From a checkpoint of a small mixture-of-experts model trained on Wikipedia.
Size: width 96, vocabulary 8192.
Experts: 160 experts in each of 7 layers, 32 squared ReLU neurons an expert, 8 picks a token, a shared expert of 256 neurons.
Below are experts of layer 4 (counted from 0) of a mixture-of-experts language model. Rows are named router (the router's row for the expert), up (a neuron's input weights, with its number), down (a neuron's output weights, with its number) and show model dimensions 0-95. Each number is 128 + 24 x the weight over its row's rms, rounded and kept within 0 to 255. Numbers have three digits each.
Before each expert's rows: "mostly gets" lists some tokens that are sent to it at least half of the time; "comes before" lists some tokens at least twice as common just after its tokens as in all text. This comes from a sample of Wikipedia text that the model never trained on. Tokens count by the router's weight.

# expert 104
mostly gets: "USA", " –;", "',", " featured", " ENG", " performed"
comes before: " ", " \"", " —", " L", " T", " W"
router:148150111124165116129112104147137139127168152105132139137155140134072135084114146107127107123105168099154174104115110156086110148093101084117148156140111155107119108073116121100117128107172161128152167110096142114115141142125144126086111136138133156142144112095100117136077131166103155124
up0:113122141150084157126157153131104102144121093128104089143129112096117121106109103161160126120136168112124120125147143119103167143167112183144110109097096120169126113168149129170122126122140112115161151150176118114103142141147166154132119095167131137081082141140129162155155167135134098125
down0:084155170154112124124140163093119146169179115121123150115104119126093129161150139089148108101137106138116138100149096171141130137130124102146144113150120101142138154140125107128138118113086118166101139132087125085128134068104180143135118167133092168094144162135152104127149147145134098137
up1:112104126179129154142157191109094115148145093080106095132132113111113110169147114158186169134167100134133100141157150102105162113127149117127140092096117139135130105113158130145124125126127101161173133128144092102159123107137098160125140085139133130114087139138115144149140154125122093119
down1:159153125136115143098119124098097111083138096135126123113132104171082148164131104162135085131186158126141123166122152170153139134121096116146148162099113094119134147137096142164090100115152156129160089099147148104164136174131153114131134145129138134102159119121153090141128119103139161136
up2:138163141133107138157113164116086084159100109129102110100142109132090146120104094138160147149087145144150117118154151105111133083135132160115127129112107097147154146180142161167143126153110105098146119132102124167134135124159109162129159080176126139120121125157118142135193146136135105112
down2:141130135107096118130139141138073112118123161116182091149101169139096101165157128152125146145156149093117093169102099131109162148114124112097118134108110112146098151194076107124122104123139111163172116135138116095135114153172099118099130138108141135125116110108136111128108124135142154087
up3:103113147137107132126146118119141080140134115079127096137100100131118109164154150159164131132151112113137142104128140135116164122131120153165117133106139099146099102148125154133152084082092112161137147103155119092105098143131160171081100109142108133084094163135170158115114141151151081114
down3:163102117157111143136100151123114147120133110162168161131116111125159111123134134107167093148114140117108118125168129145132161094164078104080098152158128133134078148149149134115148119177148165107094167096099169137158094137114160164148137162145131150130124150113131118146125137100093111112
up4:127158155125097131134136148115095089154132112119111104101108108100149094108120148160150131085106121087126135143162131106142158133173108155158146094091115123169150106147155125151134119106111073134139154131129115107137092127166151151140101135083155156133107154148090156170110171129153102131
down4:096083096138142173138122126137139091104145120149163149151137101108123119140093110099120092133120136146129124134159130139157139140138162120121148131167142165083116114123185140116107118148153156100119133119137142120118133157094133090132121081119157144076123130182179103156147141165122094166
up5:111099121138101152106139165108101120182142139082100112132140110114142093127143096149164109144135141159156131148161155123134178116151153170158157075131112117166133078169134127151145093137111109146160124083144127111135123098151130154144138113150163114107112091148122164141117148118139110105
down5:172139170147154115122138110123168095160177139101093124132150172105103113103114108163147114098145105080143116134144105151122141112103180120139132118103157086063106129136147125166105132098119101143162120136132114069103154123123140151145132111130122156120158158131091128135138126133137114102
up6:093094124133097150124116163110096107147141097098094111133106093111105112146144095152140121119118101120095102129162135086113167115134095162144163115119110128145128075146168155147143119106132102134159120168158091147099118147158135123136162091156129136097124148152154161163146166138151105158
down6:103175156110141185153119140172151160146099096104171108155103125112146116098134145137172133173122118111111094143108167145097095112092132136162109159115123139120094130152141116097132166146164132106149131147120155135148158152098123112146143153132121125126160109106137117097145167130154161093
up7:139111171140119161133137168108105086148105118120099097144139086118107111165128132162159079105149116151156096143153130161151170115141114154175134107113120112152112117153145143142162107101128110138145149083134100121138125084125131138091153120116137139102119100150156155152144156113160072110
down7:135125118177145102150146118088119123156178151152146156151115141149137103116154150135128102105107143106126121147145146116143120088103137124123127096143166101142117168165163147080136115113159143120109098125114131185107123156109154100157113100128092154149135102101132139094082158132183114095
up8:143133163140107149139109143133085110175119082133111085134165086101137147169125124143148109133138142119129114163130117130114153109134132158136150088064157132150129080148149126138124131143122111119166127130161112119144087113158124180111115109150139083094080142154146120172143155151121103129
down8:094159139140137122119148164143124167075145129109138143143082128126145120068175145133129123111133115117147161119116152141147127159142126140098124150150136144148171149106114126085125135092134163136097125149106122142098168100125137098157134102130059166105119109168127121101166131175137106139
up9:132122117137104163104128167113092098148143095122092098118116130102121084157121117174148107089158151135105099157171150125097171120171120147149125101095102116146133104154143133164162096143114108154163137113136126108105135146150123172115137118156144124091119152138117159163158165118137088130
down9:076115089104135158122119130161104135093108115138166124110100116142164122116134111136166116150090135162049133131099177139161135146079094100122119132102099151102123140157108152114152149129099088118114118134119119124130128124158128145121149180112136147104137092147091164132134141157131150118
up10:143104144140092133096105176133085127126146110092089103130112150131139115150122132136139124152156145170145101114161147150109183128122102145160120086103106153158112124154131115135145159097146130112144128088169133109106141098169157155138141131154136088091115160115130134156134153162137074097
down10:163107148149115123148125102143121118125144099158107120145085097112167113070102142125128138158074144145125103170138138136150128124116143107169119099095132103117095116169095098116137131109121163120115138141095157137074127128180137120135117099096120107152166112077158135128142125119130140075
up11:123130087142119132113164165100105084160122085093132093146104116121157106152131131158139182123165144117143114139158155129137154116146126158154142106098126115166122126158159137168155128098112116138111145106137121116123125106191123193112167130119143113132135110092090152115114164132121090127
down11:124131180136149136128096129139105149135124107198135146122130128142087133086134114128124085142155118123086154123133084132123126149154169127117114157212127124125090163180116133103068101135121141118123124138145127151088120121165142148119153133131105115122132112142115132115095092151128098118
up12:133120139171080164124153151124103105164125127121104098140106138103140100148130106163171115126128120111140095123157165128120164116145111156150142119095123133131180110162142145173144125117120103137151112107153118058124133126184133175150136130156122122080135152138119156146125162122138081111
down12:149152146128142110140106119151139078166125086114110144082084137132128146173110125112151099104143160094119154096177084139146162129123118159110141122143177123141125148097168110116113164107135088138168132103134150127087100141178105128117106108156105115157103120116135132127108162150123132133
up13:109121140144086177119144142117087090164118142095113108123122111102134122163142116148162113122108139092146098170162162141137175132159119155153162136108112118154149093124154119166149161118122094119169121123162104098123105112152160151133117127155106091105106158166153142136116155155148095132
down13:116124150093080112139114149133121186093165130158073129150124155158101149167149103173139116114097147139125157119144155143106145127138131110103130086176116102135142150145156148129132130167114104169118140169147120120131101144119136139101089123110130131108085119098095147116101137107123175103
up14:100112144118112135145089133096132104167115118096077107150110125118135092155121127162151131109101117154138125132171112151093158091144100168156132103067143094153154109127153112159156122081107135145100155112170107120119139155134158155127114145126138136141102156128119174119114168128123085118
down14:162164164135166166091124141134107155142139113138097108100130163134078150164132095153114167138146106137122149092146167115104143075141142158148116091159115153131114177114111161104150111126147142173141141150121098116110151137099144141158163156136123104123108138146115151092123138151116095114
up15:131111126165090170131131168096100101172097100113128104114104103117111104127129091168174118132102141129142104132135121146115173133164091167168145102080109098141130126114130117157138140139136076151146143114136108109102116096139133167141123128128144122098087153153128152129141156135149089088
down15:157145083152120096166095110153116126105136142115141126166162148159102096146143106117114103064089110115138181120170106135105146132140130149127127127138146109145154130110109117122168087103109168166128116142133130183156120129152150137124145147156096187131130145112092106116098122140140146130
up16:114141112163100130182104132137117106143142120135091137093103103127134103141150120144132129126127126157111120188148127117112163087112148137113111139141079106180145126137115147131132141129156128094151171145160119062137088118121158122100146144109135129144086165135121174130167138177133125165
down16:158134122153133110165108123127157162158118145108153136158107121135128123123144116106101161112096106115128128115143100113106160131085123146116142104072099173140107068128143135109171140181173134127131103124116106126171092136107128127132153189142123106146192110120093111124129131120129157134
up17:120105129117100148110142185153113119167132097094113108155108116133156124191112118166153159122129147125154114151107153163130153142152135159128156106079131123156125082136141118158141112170119119145148157118135114133150129074155133152121099137126150158115091152181144154137119148135097097099
down17:090111113101115107132141133168158185112155137156128107151129150139140164148099112133105135121149134124118168118118152111149163112094091178125164169157121115111131125098102138124088117119111154156102124136164121135137124133127155156113091092160154173082162152135094127083109124108154143131
up18:143116163103101150162098139096120095147145119145081107162101114115134098129094127181155094133117134146120136156146119137140141121155096126152125132106110112147108136143156134167101144137103076120157126158154098137139125075157159116140107136141098167092117115152153171161149153154159092120
down18:112086123099128106119155128146132143122114144132159164090147146150125100104124186130105155162152167150149115091113121168165133145109118127102142111137124110170161166148154109139155081148127149080111107119121154166121097095153095137148104104123105132115091116101139127122106109069129118118
up19:084134129104118102122090124140117114130137111184100134135158158128134113166143144141141117134152162123119114107113134181148133147130087110143171134145153159166182137157135104150108158157140143127159142103118123074152111076152154155147112138120103169110143111122161157142174127147130118158
down19:140099107099180125153186073115099097106128144097138129139119144154100119125166112111118146149119139116120141123135138100141140166121168059149156142134129149104154109108126135121117115150147119176073116135105103115147151139146159163127143118113120114114117112097120166108127094105106181116
up20:105153109109112131097097136095116102168151095086116093136152125121166094166100085183168121117116162131137100134152163156166162126131114131151134092114123130144112109159143137150175115127128108140157135104150083089132124098154140143123134126146152105117099148149114148146151142131103079114
down20:136153164176131144123118117102083133148177111123089109166169129165090126145148098125148102096158142161118125131137166126133150124160091148119122102081084123140121119120163105121134144125153117144109130091134110140117139145144102129086120112141163100063135084115130153141111127112141124087
up21:122102124080103153121119133147107108137182094112139105168130138126145113184128090170156106135129140118120115157142152122093152091126109134153112120116125135138131107109139131148113091147123100128134153156130121104114122108158190204109104109156115131092108130120117166155154167140104099145
down21:156084134147121132129087144130111172148100098139151116102118168118143136145124120103129133112125127112153158160125181122090114132129119090119121145106065148145167145123139138100151117116145129137173073139174133168106141133123107085155168158140129127119112113124100107142107071102135155123

# expert 26
mostly gets: " Rick", " :", " Il", "):", "\":", ":"
comes before: " ", " \"", " UTC", " R", " A", " S"
router:124174114136144104162124133127152143163097104124138115143144126148146117086131120124129127156102163130137135149091098139119112156097146155086124172130127210104159159087110098103144133141140119164125139116128148121108083123115146153143128181127159117163130106157115109085106131120105166099
up0:158107128146105161102140184118094108144110143117112099138106134118128113134098100172126144109123139146121126175148151112105163089151121160179137099101113116130126102173117150159166095132133116106142101119149130126088143149166147125111120094145126153078127158145141151155148164153101089145
down0:104127140103151098073140156119126127130173096168173083084131154150097125114163163155125156103124117105153098138139146128083152121129110120130165097142101074085134144141113115146149142121152116108137116140128089130156151143137147147119093155111140135130110092135120167154122120096151150094
up1:119160140151122172151143177137091102172148099082097126132185092113129116142129119167149119129158131097131137121148146155146168114131093088141158104097124089146124089111119109129133102105145117106168132113160129125139138141172112140104160141128139100100106121149106130142173154124098110098
down1:114169111095148141169094153132132144149119149137110096157120125116148129156103141135124161102102146078127116132110126111116084127142104119142148144079170148101096131102122156145134089144128135149142183145136126185111106117138095125153097151080148122147152104148140156175098148111111159143
up2:145091128145125150089129150071097097163161105086095095140137130105138085140130123154133141146132131138166123132186114133107138133128131115148143118113103137138148108160173114162148142143141098110156132091133110091158103118168169153088093099160167122138110121135109144150161134146159135131
down2:127112167127124064103101119160151136093115161110175142170116177154101134150147136136106161114161160111129118128126119122163134107110101121150123123139125090142179135110130126124126073117111097101116113133161132144137192170134123155126121128142108145099131100070149124119130152146103143127
up3:151109154159098163152148113137089099173141107092099095105139103135147129169115096164160110103139100103151114158155148135113174133162142112146148136126104134170129151158148099160117096122132105106143143142163127100135109155134144150153093141159110123116092152132116166156121166153103105144
down3:150137100121126162132174130156129146092182141136140094110125132135113107142162099132118145138179133159152148138104141083146152155142116126138097135136092147077147126123132146147138130177085123160087173107099105104111141107125176154163097126163135116130148149109120158100100127139119154150
up4:169118137122110147100144142080090108127184140078120112121150109084097098127124110172146144144165134109160123134157145187117156101107104127126100117099109093153125112129137133128152139130156140099137130120126132139085133140165168162123114100152149140117108106138137152135142181148089121162
down4:139116116149127079090134124117119130097112137104105138180124157122141128134151133127137145128180099133127169133128113127162139135157142087087161141109102116081143138125164142129102145138103126108107114129116170112142120113127108186129162071119118155128120085114106139110157065159155090124
up5:133116125151124183132145157109093112145135143112043102106121119112095114180144096164137115128124156097148101146149142153093166163135137113118125118122111114131122066138127139153135165116146160105165138139148127145119138105156132158070113111135129131103106160146105139139161148141117147154
down5:120133129117126150127152164155179107133151093124130135084121114175130169153144157143143163160164144179107142107099140143122120118143094098140128178121087156148074138151102126096121149145120124106117139131176128143133180140143138123126106137195107117100123137092117114136145139117154131146
up6:099109145116110148122140191112094090157129134095125110148117133128182123190118112168193123126160139123152127141134123108131164165125115127138160102084093107154119111173166117157138114128118097102150113099155120150152129121158135184132136096145118135124107141133115131123133145161140105138
down6:129115135110123147133142100070129147138151141143116155109113110129149121126112113126151106155134141129100110189138124115140121116147122141155124132135122076115134120150114114187084084105125158160120052133142110111120138202120115107144176115104130157152158120128168115122120145152144090140
up7:133095131115109125119186138120100121161144136103123110145094130122116084137121144155165106110154094109148120130160141153142137139163120177136176105118179154123099111146153155119162099132097097093138089132150122118132113146132169173101175096155138120113151134112141156118154168129158104126
down7:124154166122097134116138110135140128161088137145098091106127099105107127086096109161102135119082148111121137131118128125140129119111110142139131143090150112138083118119148150160161091126168113181131130104121140157046130147105142141108124086137141170119154142125148102123075137102141163127
up8:136151153169145182130145144123085094143097116127095117107133117114096087133138131163173124092138115149151142122140154144092166105123093114172132109108127084152116112140141157142155132113148098135118160104155134106158126125120171151146093119125141158081116162145117153149163157158132100100
down8:160174135168142108118119176132145120147124161160141159129103158144138152096145139127103153121109120118106153092152090152121158116123110128153118093102129135122173114148105155165162104160093112105087101086164136155148099145120128147120099116118131094144088134108082132106157153120162128150
up9:159132141135136166126126092154103113153187142139155101143096106092123105136150147120150118152126138098109125154151112118104133103116128130128139144082103117133110135131103123134116119114146164097119098101139146078123103102149111159090115091152158102080079143158145148142185149162160096108
down9:130111088117145165184153154142139152114153147092143115100098165156114122134128128124107112123131152143117164147137080106127088073126057126118121128146130105191146143137113105153126145116102167129108155141163165144142138137136143097162105106106103158127093124141150138127110111115158142125
up10:128130151125115151118142128109111105135146139125113127128173140126142120193115142148161121142110088160141090129136121111101145128087099109106116113083119116143116124173154155155133112118140125144189137090161088090130135158110166165112087117177122118112122161175101151143141137175124111137
down10:126099134073108087119117136162152128176141138156139111136124158109104108173117136118129096147164069122121123129145099144171139161119152135097097139143116117111124085114164155138125109091116095152137139103182147125099074136095138144089140114135131110163155117141123153134147111126146163145
up11:132107152142118165121140142114104129164129154116090100111126111114126124153143101146135115122145116135131092118169135153098152130140121106173154129099124105170137082179155134158155103124145089116177176124158153125135093151139152137099096128158103149108106165136111163104159186146132110129
down11:100109153066124146148119110133137124146070138170122113158171120122144138115108126152111106163142127144098142151144130142151132114110130130155137154093121145127116126138100216142103133130102126143101137099136177157126132127086134135120073140138112104086154115117158148118092124113159090135
up12:157149154117082139100113159099092105175111135106082094141144100105151099133106143125154107097147108151162135133157167152156162127098146106150153100113127136156132104106112168125157144108155094157147122109168142119146110127119164109133135149107117101148097146127094124153161161166121099136
down12:138100122137132129112135101117142152133148210128141155162149143095070141172093136090143137102150086084146161141107133109139128126133094097119127098098143126151113131096145149130175105075127125111135129099106170159118122125149126147128118162153117110132165127149103125120151106091133130148
up13:147132158142116147118143168101104103168151126136092100137146118101147082139132107159170090103129140091154127127136152144098155122165084163151126123103132130142130116146142119148137130121153121129165130092163101152159142142168142158117095108110103107086128161160117163172131168158131090133
down13:136156164108092089156085111150146136103118170162122142143119087106156084110137139141139110156092152096164148138142127142119142142161134140120094138182165116121122117124134143108144076131140141182122151117108104155104134179086107131129149122161151112190143135126120111135124104115116128127
up14:177076136160130138146154162113109072115144089109107133122111117136141103140132106133159119114082101095132113126126135149102143139146133155116147115109095108122133093120172135126105132108146101081124104135140119114123123152125122130074122081179146118134103174149149152154162151179123106107
down14:153117118173138156105128111101118104123158141105147094091131167090120131128110120092131126137093122103158165159147129112170166161087133142094155143150148131152082132123136154102149174147173113129102142132113141105094112107140085123091121097110116112104110146141138152108092151095132160106
up15:132101127089113138130096107136133112131100126094128139119074097112144103128089126127126152172187113106104124154166114133145143132153100138103111131142145113134144115115122137114128166119136059147141145164124142133107131143171134147076085109149086128154143154142187129110149153148118106170
down15:109151115115114106114153122076131181112105113080147105168101132149091113103158107134111120113097114168098139129156147120084156107118117146115143117161125098132139132108120111080129161137131132170134093122139107112104107111166128134164109125146125147138134151129141201145088097156125159147
up16:133088109179127116057131117143122134169115115140086089127126142097132156102077133127128126175127139113117099148103129160142129125149092111142133100141121165117135136116155150145119165139089089115133120074149142151138106125140145147121150133131173095141142121178150119126103154144180123113
down16:131109143122151088125136099172115167066120125167155121128129108106137139124121130150092133144111114081165114109133129121125151091174133165171084098180108162123126132109122144130119139147161140191121111121134129135154163135107123118086121141139166148144112143147137116161114180142121146122
up17:140107132109092155141138161125085101174141104101129071109132114106123121157096125162135117091154131121131087162148150156126160105136103156163134105107107113120106074120142146137150106080111080139151118140138130130174128150141137149099128121128157119108117129151145149152113199143124105135
down17:124118126114126166111145161114138129070113133141111119111174127134116123107127164149120127112138117110127151136147142077152102141105146087150137151076141110110140143127124146106094117148109164109120106154148149136166104115102118122148072127189163121089089131155069123135143148157155100104
up18:165138120146091151138140119116096088159175135091128112150134113119114114122110146173155100155157105134133114111162128078120168104126115114130161092094097093163095111137112097147123092091153123141152132108140127111111132165134114144102154105155118110130151154153116170149114155144166085145
down18:105092161105145115106099154104148121099151120120170136170131161115160158139121120142141090150109145160157137109118146146153102151092157146141148116116142144116119143146154099091159167143104143094149103091097098154097163149114143137149147110110162092156102105108158118163156108156145109102
up19:115144130120097159106164150078099095125158140117070092127153135147130130132101123154150141114103126132101108121179159104135139126164120127134148132105110113133124107149129149174120079079095111145151134085180105130138096134169107164125099117150144122120123122141110149141128158134174086123
down19:162108152120162138140199153111149114136113108114086095167114103127100136121124138116136117152117127121150128114149101134152093094128146123123167174084166088107083139099110106136145155134129140080099112088101128101113131089088128121171113166132127138134145164158141110134154131114128127138
up20:107124121142114167151121130102090092133101073111109108136157116124092130152123144159124115117117134154148136144159140123090151108144096132125129131078122146180075132113141123160130109135098091145165124175130098112157130138134123162118090073142122145075105121156146152120103174147123121111
down20:119142145163114155116124121113144133109134117106114127103100096121088105143120121162140150111164166121117150112127100107088108096097130150115143108137130138142113149117110169107090092159114164099110153067113103128141137147168149150118078096158164108166146136109138125151155185094102117145
up21:151124150153094133133127141117122103113138106110118122151122169155148093113100101118183104131164082168117126167158113122133130087189145122115138099136163139113141103130119070147128112101095122102129087115103136107116124113132113154130173128101112141119126146136157130128180152107168141080
down21:120127120140109162101178125130130141123117124114149124130127098137164096138103166121138141153156169139096055138135111105106129107113130098074150122109155093149091141184138120137129122134110142087196145090087141117107122135124143116100142162099109133118113159123139152105114149116147121164

# expert 110
mostly gets: " —;", " causing", " –;", "%;", " |", " takes"
comes before: " ", " —", " +", " —;", " .", " −"
router:119146115133146133137136134109168152143186170105146140150138134136081171142110163138124100157108082107163124119122106154144117097083108088178145142155158103108139121090123114112098100118100126139123129110113129127168140109106095094102119126139145143183151129097113109121072143116140134116
up0:132080158108142108107107085092101115124071124155123158091162108128091146150106114157130145148091161135098141135115111139104135121153082112131136159118106178133107125126119091191123117142130138119162110152164143126094110135122152148136156134131101128087132170155134148117128135159151142162
down0:127112106107122134150134141136179116092126113107130100142119103108132110129090083119143134144150112113191115144095085094141095090104122126174128157090133093148147113111158111138137170154142102082120157095123146154138097118121113093124120140143124107117137187154138111146082141160111145137
up1:132158152154132161076149111157115102159149118110139134102115148124135111142158119128161116176146114091116164111144112129132147135157145138130110091146142113123170142118127116143117162097122106116191133147142140099135091143129140149127102082156128121135116183112086189154123124129096102080
down1:093154116105138118091122170131143148150118144140163125159127117122114156155129135116081143136096134107129145129105091117112096099144139125139121097142127098125168152148150089149097118147118131136179164171151154116127122153121091060129083089124110062127146111112107123151121146158117148124
up2:156113147159118152118141147136108114135108091137110114083068117110148080131149122168175126117139149133128122127143128130101155108131092131112128104116141128155108118179187125160134129119127097111156144113144098126134140137166162195153139110140156141119110111153129164141141179159119085119
down2:152118118155109066121171116096159115107134153172110133145175141153091159096174150125097111122129116090111140128140125111148125127138157112144145140125142136140162119134123114105104133111140175102134148140109184124171115132173128130130069148125075145118139149089103096123152150121136121137
up3:098083140111112128115147152113104078142111116154117119125153104114120091134109114139150130119116130083112172090166119089134147129168104173140122115119090139145117114144166155162172173170151128131138115155153102143106152122169146159124126109114121134116118166146125162188108148151150118137
down3:104145137113131124090142126150130169113136131111116097137147116131110108112212148143089123107157111152149114138111124144095139116156089138145133177193109171107089126113144131162153133120150139142142143121137155125134122104116161117158110179109137130135131144172130180112130165116147092146
up4:132132147151103158122155162137099088165121108135112110112122099121149096155129105110155109145171159101136145118132127110096166153137113137055101100113110151189121119147139127150146146118128160145155165142164131127086124124165149150140121140166088147112126150174131162110115145143109101115
down4:133167127117148132155120066090125124095144116051128153137134124127113164144151154165131124137128159110126106139121161161151106109143123107085107168110111140109119153106167161135154180150099100093091147135140126116144116116123105076167114108129144130127171138134142145106114098133124139142
up5:124104137108118135137145156152107099155132111113132082125091073090132093163158096123161109125088144127134116140153146134085165141163137157106134142133126181160115059150157130141149150127125091121156117144144113111093109105141156153100133077124120122117131114155112152167152148145134117137
down5:155130098107109122132128098105156098093133158088144120115139116159127117114156147153108166158175125142124072091137163101104175142118149167082133139116103138110179079120133140131129112131122103141148101128122117120164102126146102114162118111104113116139112170161139115173141149172142109123
up6:121100140138100144111142150128092101124115111121100091101121105155152101118137095103153129127146178157118139104144131095128182137153101157122130096110108160157109108154143127181158096115130091092157162108153129156103134136146177143169127114147134140086100116151128173153152156145131105127
down6:115116095127140148164139128119148121151073125165123079141119133140102191126130160126123105136178157152114130134182097122160145111094113142186163143111113115116177119147112101150126116132130162134131107125134148127132084142128113149161110147146101120128130161146119141135098128107137068168
up7:155114113108097196120129133141134121152114147173113112134128147132175125145128131125125124148096150115110192151135130121150123175137104135120144074135084149142141076115150131157141105164125128106138151110171108123098171168164120159133134101167134126125111191117115151137146128127140139126
down7:120126109108162091134163148165150137114115113154117121126102144113141136137156107104072121158109146130158134140076067109119146142118115119115144097131158103123081124100136146060147093120107158113135121154111124138101149156167157127130139148155151117149125110119104142175157138155121178147
up8:110140134118095186121169187118096118143160117100101114144120123070155110143176127122131133116157173151130137150161156146121154112143104159119122132138101166166134133142130113133132104106172111116168158129154103149074152137142156149132143119096122144111098137156126142156161151143112120108
down8:118153145100114172122115120118120107100088112131160133135127148074078122117120157103159143080129110158166111125165126104111106170117109122139094137148122129130108084087135139124130137152081169145173144128158116152120136179129147170117094132086132077152114125141116141128135097135129115126
up9:142146109128115134140114123159132089120107098114101110132086122142118124084123124195152112162138101106145145097108141151125138171109081121147108099124115132128058151123153114127117142111105102118118173103109111138141086132141128133142095168146152119139120115151165127113166158173144075111
down9:169156143120139086145133087129111120098177111106132140144108080142110153113091098114134101110100110125119115125105127172132128097131128131143121165094119094121162101089128144127106102147117140144123121135112092143117116163102146119079106107086094115142183115152122106144095130096122190129
up10:129148143160101152148128117102101094131123130136096099099093146107158090104098120174170120121116159147153157119152121140086118103144129154109104136082139154152104095155150158117171139114138116157174145156155105092121150136125133136154104102116131160103083134166119154168124146117121101102
down10:116100151121148112132098148160106104162155080172149158112106161099104144103151164142101114092095158104149114089098110127132123106146130132144097108135130134164150160112088124105147103157113105142108115164136098131154159081079112132130094117104135127133098108144117115121099112165090138143
up11:108103105156084161133146160115097128147151103106123104114142108112142089117149102162131096094092161148149140101148120115141155101159145147139115105116103122140108120126148095113163176106160106161172128184136125123119150109120162132130140139112105108127118129159147121125164182179136106089
down11:120138153154166145108164098137119105147167150155183117116164166119100133112187143152139127101176146070129134099138115110110108087120124081149107118092129138117153116114138141135133084116095152142132119141134120095172137135115101174116114101109122123126153115108102148135113123118085110102
up12:124119134174077172111115133093106104150134108119113088120095099112131092104139101155131113148121154103111142139141148152085166137145107134103151136129126144152119113156126119153181160153109166136140119123148119162123118090156148144122144129132083149072097148127103146146180161147156115106
down12:115158135157082125082122170120154165114153128131118119108126141103099134121108132147165168141119158159133117147128108110090099116088149123099122127148120135135115095109151110126153108137135101165128171140110130099101147060103140125143094133097108117170129094136149110089131152163080162112
up13:118118145141102148142135154118114111147099082149092096113115106104166086118143091141171116116143167132107133157152145102094130143156103153101105102108106170163116086146159137150113146131118129116157143151163092137125113135158178150154130129127126097096092165152143151168145160151144112133
down13:147106158150139133149147111101087129115082144122118109119154091145110132136105169150135139163153131111119139077139167147158175168128103132167117122103101129135121122172108122153177116081127144122112143094162153128189106147112146117099110138135174142140141095126135091156150131118116153137
up14:122130137170111161143159146115088100131149117083134094104117127080079095123153132151120126110149172113145102138164121178106159125107123154118126094096116134150134082117149130137149169127146101110154164118151110121093150131140170140145115102113144106123110124179141140137135175155094121109
down14:135105122135156170148093142168092120148116167131117119166143140148084113129144137110108130119143082135169117151140098126112114111083152091072140106149103097168124088119143123141147088132142154126160120159170109126113134118137149143110167084150091132168145154104141164117113125152120131131
up15:145133128171116170120096147142095114175115094101120094136099136097173108129122109167141133118118153146148105138159168133123150096148130136141141105080083108138146103150117116149128169107126134130150127118143119144121151107144147161175141088130169111102084123139110167150156143144157104083
down15:124102114127150167125132126149131165133102131141138135135132143120118101116137100102099084150107137106115123124179098122114125100130125113106146102164139101144125099152141134112140086107135127090121133173169150100075081107135076126120132156142162092163141106159103147126141076107099182144
up16:134141136127122145094127167113099090172139116124123116100121092114108108122168100130167133138117153095147159103123130086111164097133110137130121125105106135171100077166139115167171114106154126147147109145182128090145138148158184155091168118133128154108126132122117147139107165146137121141
down16:137100116081158140100169146120160083133106126131138114106123106118113108157100120110121143173131141128133124167121142112116127097137078142133148129109128121176134141170115074108112157160148152111135161119115129108161088154140151126114092145108160174104119097173113120109136119181114134167
up17:158141112114114153126162106126108133142150119136065110119116118106143113141134099144149108079138135141132145117154178141095148086147113126145116115110091162146131085171170137135126146134138082147162132091173119076107089115147146143137139141121103157092142154153160138138153173114118139128
down17:081145139156157137161105145138125133154118144139109154163123111124157145107135135130110126133148160157117118136085085171154144093168136133156122167122141053116125158139100133125186125121136134101145151169144097153142103115115150134135101179103163163130151124113122116115124128165100141098
up18:159093133145100138109166154133088099130170120132125112129124134120137114112129095155143130126156123140145140148154140111093172130159097162099115122114112123165106113150124127174144123150113120118164166128152101136094106118179157144156138096120109108096088125137134177170158168147078119097
down18:091157127128180096136158133121130115121139150115146070119137151139139137097151093135131096157122141148136116156125102151126123135130115149158114124139148154110213138119088115109153101133142150178068124127096180152152129120142146125170126115107115135134117122102091121139120129105094149166
up19:135108126122078144111136084158117087142140119125148084114095103125152094080123089165160104145104153123129112150142095129080166096136102157099139125115133174159115109148155105182149117100136116121150172138156125132106118151147152168103142131115107109106133127135125142162164129139103124128
down19:121121161071102128105136142105106077114148111141164142130144130164108130131106142125155102122154147118133073117094140120079137104155143136146125128146130151115119094155180113131146149154124133136101102120132178141134170099131153111160123121168118151155144167093098127099120121083102174136
up20:159141166117099175124114162159130110164139097113113095136153124094154102146104090162174130112135130109146144107144131117143169133135130165122110109142086168158109091117104130158151145094140119153139108106164150131141156144163172146126113098141102092104147151144132129114112158167115090105
down20:118118096107112119129128098156148174091134137135131103182095134149157173129080145122138124134135118121089137135153132123150137108072137133144160150127115117111162125085129157146088101158105129142115129088134170129144089135129156155120067107156136164103138164105091121098113117103122144138
up21:177140144150106147113150184145113101117131099154080124100148103110164127136118143192164111143142130147113130121130155145115151137127093118124114110086110112131123157178193138137146154137148119099131139104139143101135096108144144129135099127103129106093115105182138148158159129140157104151
down21:098111100146108127122105123153116128118159103170118117149174156129146136136151099097149136107106119112121100144149132108121154133096131100142177085118174088162112110118160129149144122106106118140128106127130148134111135162187099125127168089096157148092117066122163097116103118121141095105